{
  "d_expert": 128,
  "hidden_act": "swiglu",
  "moe_layers": [6, 7, 8, 9, 10, 11, 12, 13, 14, 15, 16, 17, 18, 19],
  "balance_loss": 0.0106,
  "init_std_router": 0.0163,
  "rope_fraction": 1.0,
  "parallel_block": false,
  "init": "uniform",
  "init_std_o": 0.0,
  "beta2": 0.99,
  "weight_decay": 0.0,
  "max_seq_len": 256,
  "dataset": "wikipedia_en"
}
Below are experts of layer 15 (counted from 0) of a mixture-of-experts language model. Rows are named router (the router's row for the expert), down (a neuron's output weights, with its number) and show model dimensions 0-255. Each number is 128 + 24 x the weight over its row's rms, rounded and kept within 0 to 255.
After each expert's rows: a language model's description of what the expert responds to. This comes from a sample of Wikipedia text that the model never trained on.

# expert 15
router [152 116 121 135 102 177 155 162 101 120 149 137 139 139  92 121 100 154 142 142 156 140 109  92 137 110 115  88 100 138 132 145 105 106 137 132 105 113 130 174 128 127 117 129 127 120 137 128 120  78 103 130 131 142 153 108 108 107 128 130 122  94 166 160 134 160 123 109  88 138 135 127 169 106 115 122 153 133 137  81 107 106  78 150 132 143 136 139 117 113 126 162 127 145 135 128 155 123 149 107 120 133 120  99 147 158 106 131 134 100 137 151  97 137  87 150 140  95  82 165 167 100 138 140 106 108 100  85 101 107 136 131 131 169 209 143  73 119 153 134 153  98 175 134 118 144 130 172 150  70 165 110 134 157 112 144 103 109  82 111 185 114 114  98 142 117 123 121 145 131  88 124 156 115 153 130 180 136 111 154 128 118 120 114 156 114  97 142 148 152 114 122  92 156 158 152 141 138 107 124 101  75 108 116 157 129 133 126 167 119 124 143 118  92 167 155 147 150 143 139 135 126 134 121 113  99 119 172 171 107 190 115 149 121 161 102 154 117  97 135 152  88 152 120 151 121 131  98 105 152 137  99 158 114 113 109]
down0 [148  93  85 130 163 154 114 118 128 146 154 170 137  87 116 154 164 162 105 129 120 128 151 112  89 175 177 123 159 119  78  95 111 106 113 128 144 140 163 112  86 134 178 116 157 104 155 112 162 154 125 132 159 100 155  83 105 133 143 189 142 127  93  98 126 173 147 160 162 126 117 129 137 107 150 107 117 149 107 158 138 112 105 108 147 173 138 114 133 100 144 161 128 122 129 171 137 112 154 132 144 150 173 142 185 144 112 132 145 152 107 130 142  53 157 103 138 133 146  81 105 150 130  98 117 134 144 115 126 135 141 105 105 106 112 149 134 139 105 122 123 118 130 141 109 126 101  92 130 148 103 137 127 109 103 142 177 138 159 136  93 143 124 141 136 131 144  98 125 109 152  97 151 175 130 124 150 108 138 103 121  96 143  78 132 124 134 112 110 176 151 122 138 111 144 146 124 101 131 184 111 117 121 118 155 105 147 148 130 123 121 129  89 130 118 136 162 115 170 146  99 138 184 114 120 133 109 114 147 162 101 136 117  66 122 158 117 156 141 112 116 116 113 112 137 136  99 120 177 136 111 147  91 129 128 102]
What it handles: Determiners and preposition-plus-the such as by the, with the, in the, plus nationality and role words in athlete bios like football, Brazilian.

# expert 7
router [128 128 130 173 118 127 122 152 159 179 132 108 173 137 162 107  93 109 130 132 122 170 164 120 104 116 124  82  95 122 133 126 107 111 127 133  96 115  91 137 131 103  99 152 148 166 165 124 137 108 105 123 114 151 139 120  88 115 149 151 134 120 126 112 135 132 105 124 116 161 105 134 142 133 147 130 134 162 187 104 112 105 160 109 178 132 112 166 131 142 127 112 123 155 145 116  95 130 122 144 134 178  81 144 106 141 161 173 139 125 136 118 170 152 161  98  83 127 102  87 143 131 129 136 131  99 166 166 174 124 148 143 102 199 173 186 110 152 183 137 126 130 104 103 125 130 131  66 121 132 137 114 164 128 136 139 170 112 108 134  88 164 148 134 118 156 139 145  84 165  87 142 113 151  89 122 157 112 102 156 124 120 112 146 135  83 111 119 143 132 116 118  90 112 154 123 146 147 120 104 120 112 112 126 106 107 142 106 142  96 155 122 103 154 128 121  97 131 140 142 167 128 123 127 146  99 115 145 127 126 165 117 100 139 177 118 100 159 106 117 138 163 143 117 135 122 161 149  94 118 138  98 160  82 126 126]
down1 [150 150 103 116 137 103 134 140 162 180 136 130 103 171 128 152 115 127 144 158 103  73 143  95  99 117 114 149 153 166 125 104 140 160 145 107 119 115 115 127  93 132 124 169  95 122  90 159 159 150 122 136 151 118 102 125 152 107 116 134 115 147  71 115 100 107 123 143 153  73  97 126 160 172 122 162 132 138 136 142  88 106  70 112 175 133 151 116 159 120 148 116 149 116 109 134 122 158 153 146 145 111 109 143 108 170 139 159  92 140 112 113 130 117 139  98  76 112 121 100 141 151 118 121  96 156 139 135  98  82 118 104 171 116 108 135 127 127 158 128  47 135 146 116 127 132 103 161 173 123 103 151 176 112 135  98 166 106 184 149  99 118 102 128 112 110 114 104 138 119 167 131 135 131 119 125 147 144 145 127 114 103 138 103 133 134 139 109 162 103 151 137 146 135 133 112 154 141 143 109 122 124 175 130 139 107 109 124 101 121 135 116 158 139 133 113 133  80 105 140  87 104 136 156 128 127 129 141 117 115 153 140 122 146 164  40 121 124  61 128 109 125 126 160  92 139 114 128  90 113 134 100 127 111 127 138]
What it handles: Function words like of the, in the, The, and heads of institutional phrases such as Department of, known as the.

# expert 19
router [156  97 150 135 146  91 116 163 121 112 128 118  70 159 137 133 139 119 112 120 132 176 119  92 133 139 142 153 119 121 123 109  97 140 143 112 124 117 150  92 129 115 178 151 102 163 113 134 157 158 143 131 126 116 120 142 150 106  67 129 153 146  80 114 144 154 145 108 155 138 116 116 144 174 148 154 144 172 115 161 124 109 171 156 139 114 123 115 110 168 155 155 127 143 136 106 124 136 120 142 108 153 118 110 132  80 160 115 103 141 153 162 126 105 143  54 153  97  91 146  98 112 161 159 161 159 158  77 151 118 140 139  83 115  99 129 101  87  95 130 133 133 112 136 148  79  99 124 145 151 155 138 133 106 138 122 153 134 153 108 140 103 130 139 107 187 127 141 138 133 105 118 130 140  91 155 105 135 130 133 109 135 118 161 126 166 134 110 118  81 140 136 138 128 103 100 131 135  76 110 118 115 128 144 100 146 110 107 144 142 156 136 164 117 142 121 125 144  93 131 115  85 117  74 125 109 158 131 124 167 108 125 150 173  90  98 155 114 120 159 147 105 115 161 160 166  85  99 118 125 174 124 138 131  80 149]
down1 [ 92 151 129 138 151 133 173 151 113 142 132 139 164  98 141 109 153 156 146 112 147 108 130 147 142 120 131 119 145 113 141 124 124 120 172 123 130 154 122 141 164 118 149 124 127 131 146 127 114 112 119 140 154 117 160  97 112 147 113 111 136  89  99 110 112  91 134 162 128 162 159 160  91 137 118 117  74 119  83 120 140  89 141 164 126 118 148 135 146 131 133 139 108 157  88 107 110 120 181 117  87 107 141 130 119  98 154 124  96 137  89 132 143 116 135 131 171 117 123 167 187 138  45 197 111 139 129 151 142 167 142 142 103 107 116 138 128 126  86  86  97 107 156 124  89 186 123 159 161 130 140 116 142 171 122  78  92 127 115 114 192 135 152 129  86 122 127 108 108 120  93 123 129 166 155 134 142 119 128 141 113 122 155 118  96 138 128 100 151 106 108 144 156 148 118 136 143 120 107 105 136 131 144 100 100 135 124 156 135 119 121 154 120 123 162 126  89 173 157 164 147 104 123 164 121 110 121 142 186 161 122 128 128 113  85 124 121 137 170 124 144 152  95 164 137 140 170 160 138 126 131 116 175 127 106 117]
What it handles: Words inside titles of films, albums, bands and episodes, such as Night, Best, Dead, The, after a colon or pipe.

# expert 21
router [138 128 152 119 104 109 138 117 115 131 140 136 148 131 107 115 121  97 151 144 112 142  87 109  86 153 125 117 137 156  64 139  86 125 155 116 161 131 134 109 148 122 111 112 141 130 132 131 122 123 121 113 139  83 170 123 134 177 118 161 117 121 141 136 123 194 117 105 126 124 121 105 112 146 150 110 130 160 148 121 124 109 138 160 105 113 140  95 138  91 151 117 131 129 102 138 180 164 158 117 130  90  96 108 166  85  83 124 144 141  92 115  96 106 119 144 120 129 152 141 121  87 111  98 127 103 144 162 130 151 143  87 102 101 103 144 132 150 126 113 125 140 118  92 128 136  78 119 114 143 116 131 107 155  75 118 147 158 110 152 141 113 153 133 100 138 173 171 138 111 135 144 108 124 159  92  67 127 123 136 102 120 136 112 122 110 133 156 185 118 129 134 120 119  83 103 122 161 159 140  98 103 163 125  92 135  95 137 123 139 131 138 160 135  81 109 120 130 116  93 126 178 109 189  87  81 110  96 112 156 160 138 131 133 145 160  95 102  78 115 129 106 126  95 107  73 146 133 135 115 109  83  94 165 115 125]
down0 [115 114 155 119 124  91 106 126  88 116 192  91 111 188 116 124 131  68 156 112 116 148 121 154 136 122 109 135 148  96 105 105 137 107 152 117 128 136 138 125 137 140 142  83 109 138 127 128 101 114 113 127 150 103 130 112 165 112 119 132 138 135 192 142 159 138 109 128 166 136 140 103 105 123 159 155 126 159 152 124 130 131 175 187 124 133 138 151 132 125 177 148 142  85 144 162 143 145 131 148 122 157 133 139 202 107 109 104 144 178 150  91 123 121 147  99 140 138 108 129 112 147 138 122 112 103 104 124 144  84 123  97 114 133 167 117 125 153 168 126 115 154 159 128 129 141 144 152 141 124 171 118  78 120 125 162 148 119 119  87 120  97 115 120 158 109 160 152 139 139 127 112 131 102 157 113 122 128 105  88  92 133 136 130 150 117 122 130 134 124 112 141 152 112  96  96 131 151 183 133 127  89 151 123 143 107 163 128 106 112 171 120 139 142 154 120 162 109 110 112 144 164 130 106 132  85  98  91 148 176 189 102  85 127  97 126 137  96 117 132 142  99 156 137 128 137 115 135 190 104 160 116 115 183 118 120]
What it handles: Numeric values in tables, statistics and chemical identifiers, such as 75, 187, 148, 53, rather than years.

# expert 24
router [131  99 130 104 145  79 168  94 138 101 104  97 172  62  91 138 101 123 154 127  99 124  90 105 174 122 141 142 143 121 135 136 145 145 149  82 148 136 149 142 184 136 148 107  97 117 153 121 112  87 114  73 111 162 123 128 131 139 118 148 132 146 105 141 145 145 115 134 124  99 131 106  75 170 127 121 156  95 136 123 164 148 144 159 124 125 109 169 126 124 111 106  99 125 136 115 124 116  97 142 151 120 128 146 150 172 115 150 128 137 111 153 143 108 124 118 142 143 150 136 106 125 113 101 119 134 131 123 142 130 105 147 119  98  95 142 128 165 129 115 110  86 165 116 154 104 142 169 145  97 116 140 118 140 153 129 174 135 131 120 122 149 128  84 156 183 121 116 137 109 117  90 101 165 135 135 112  76 125  96 147 114 134 157 111 171 123 136  94 162 154 116  91 145 173 126 118 144  92 155 146 118 150 168 131 119 155 137 144 142 149 142 148 169 116 184 161 110 101 164  94 142  93 122 132 128 102 141  98 133 150 151  84 149 117 185 114 116  93  97 153 116 115 109 105 140 107 112 114 103 117 186 101  93 138 121]
down1 [ 73 143 112 128 136 135 134 116  87 122 129 114 140 121 202  76 116 102 102 145 116 150 118 141 146 164 103 121 120 148 111 135 136 140  93 132 114 112 128 173  97 151 180 163 124 117 106 138 152 128 138 126  92 137 129 122 142 111 126 148 126 156 117  82 123 145 129 156 104 136 115 102 101 162 124 132  98 125 155 110 130 130 146 139 149  70 137 144 136 184  87 131 135 152 108 115 149 145 125 119 132 136  86 122 103 153 148 165 134 170 107 128  68 113 107 145 134 139 124 166 176 136 148 146 111  90 132 110 148 155 204 128 113 132 148 147 141 156 176 180 129 137 100 154 113 106 124 146 124 121 107  88 133 121 100 143 109 123 124 138 132 118 166 150 172 131 132 156 145 165 156 100 121 114 126 149 140 108 136 156 113 115 138 108 102 158 105 152 135 132 112 124 140 137 138  79 109  94 107  90 113  87 117 177  84 130 152 138 116 124 107  79 111  90 144 135 154 147  89  97 118 125  81  86 151 133 137 148 135 143 161 115 119 129 114 137 133 112 148 154 130 108 185 162 100 125 119 144 108 125 175 113 105 112 149 154]
What it handles: Lone first letters or fragments starting words, often lowercase after a hyphen, quote or line break, or LaTeX symbols, such as f, s, r, l.

# expert 14
router [168 102 124 139 121 140 128 161  81 156 152 149 108 128 116 162  46 147 132 171 131  78 104  96  74 138 130 163  82 160 134 118 136 118 128 145 101 131 130  99 164 144 157 112 125 161 116 180 141 109 114 128 139 132 146 105 106 136 152 138 125 125 142 121 116 134  90  84 111 166 170 119 155 133 132 112 143 156 114 124 121 105 127 162 108 143 143 170 146 139 146 146 130 102 132 116 100 169 114 113 150 127 141 118 137 117 145 153  98 138  97 110  90 144 134 108 128 154 158 117 136 149 113 131 118 153 130 130 167 146 127  94  78 186 118 123 143 130 167 146 116 166  86 126  90 171 109 135 144 102 153 142 141 116 127 113 154 135  79 157 109 117 129 135 151 105 114 142 155 120 117 115 117 176 135  90 116 155 137 152 130 158 162 111 135 119  99  91 102 170 140 102 172 174 122 127 128 109 163 112 121 145 133 141 138 159 115 101  86 172  95  87 143 105 117 141 148 121 130 152 153 116 124 156 137 165 162 151 134 139 154 103 119 172 115  83 156 157 108 135 116 144 141 155 157 121 154 149 121 149  85 117 109 147 113 100]
down0 [129 136  82 133 107 118 130 145 132 132 144 148 145 110 119 120 108 133  94 163  81 143 123 108 144 121 130 125 141 131 113 156 106 146 128 104 147 158  91 109 184 123 134 102 133 139  93 116 111 131 128 134 142 117 122 111 128 115 104 129  96 126 147 142 193 106 135 139 117 124 133 174 123  99  94 126 140  98 102 169 149 122  61 122 126 114 128 121 165 152 127 131  67 100 107 146 109 141 128 139 112  98 123 147 135 152  86 138  73 126 130  83 170 181 136 148 110 109 164 108 128 149 108 152 106 102 132 154 123 131 138  96  87 125 165 126 123 107 159 187 133 136 103 112 106 156 113 152 109 140 203 106 195 110 121 120 114 160 153 125 146 110 107 105 142 136 139  75  92  94 122 141 107 119 132 122 104 143 124 134 126 136 137 155 125 117 105 158  63  98 136 115 103 166 129 118 117 129 154  77  93 148 104  99 132 156  84 131 118 117 145 136 132 122 142 140 111 135 130 160 156 135 164 146 170 155 128  99  98 117 116 154 155 119 143 201 128 105 101 128 165 116 126 142 122  97 130 151 115 160 134 124  97 151 125 113]
What it handles: Tournament and league words and numbers in sports results tables, such as Cup, Championship, Women's, League, 152.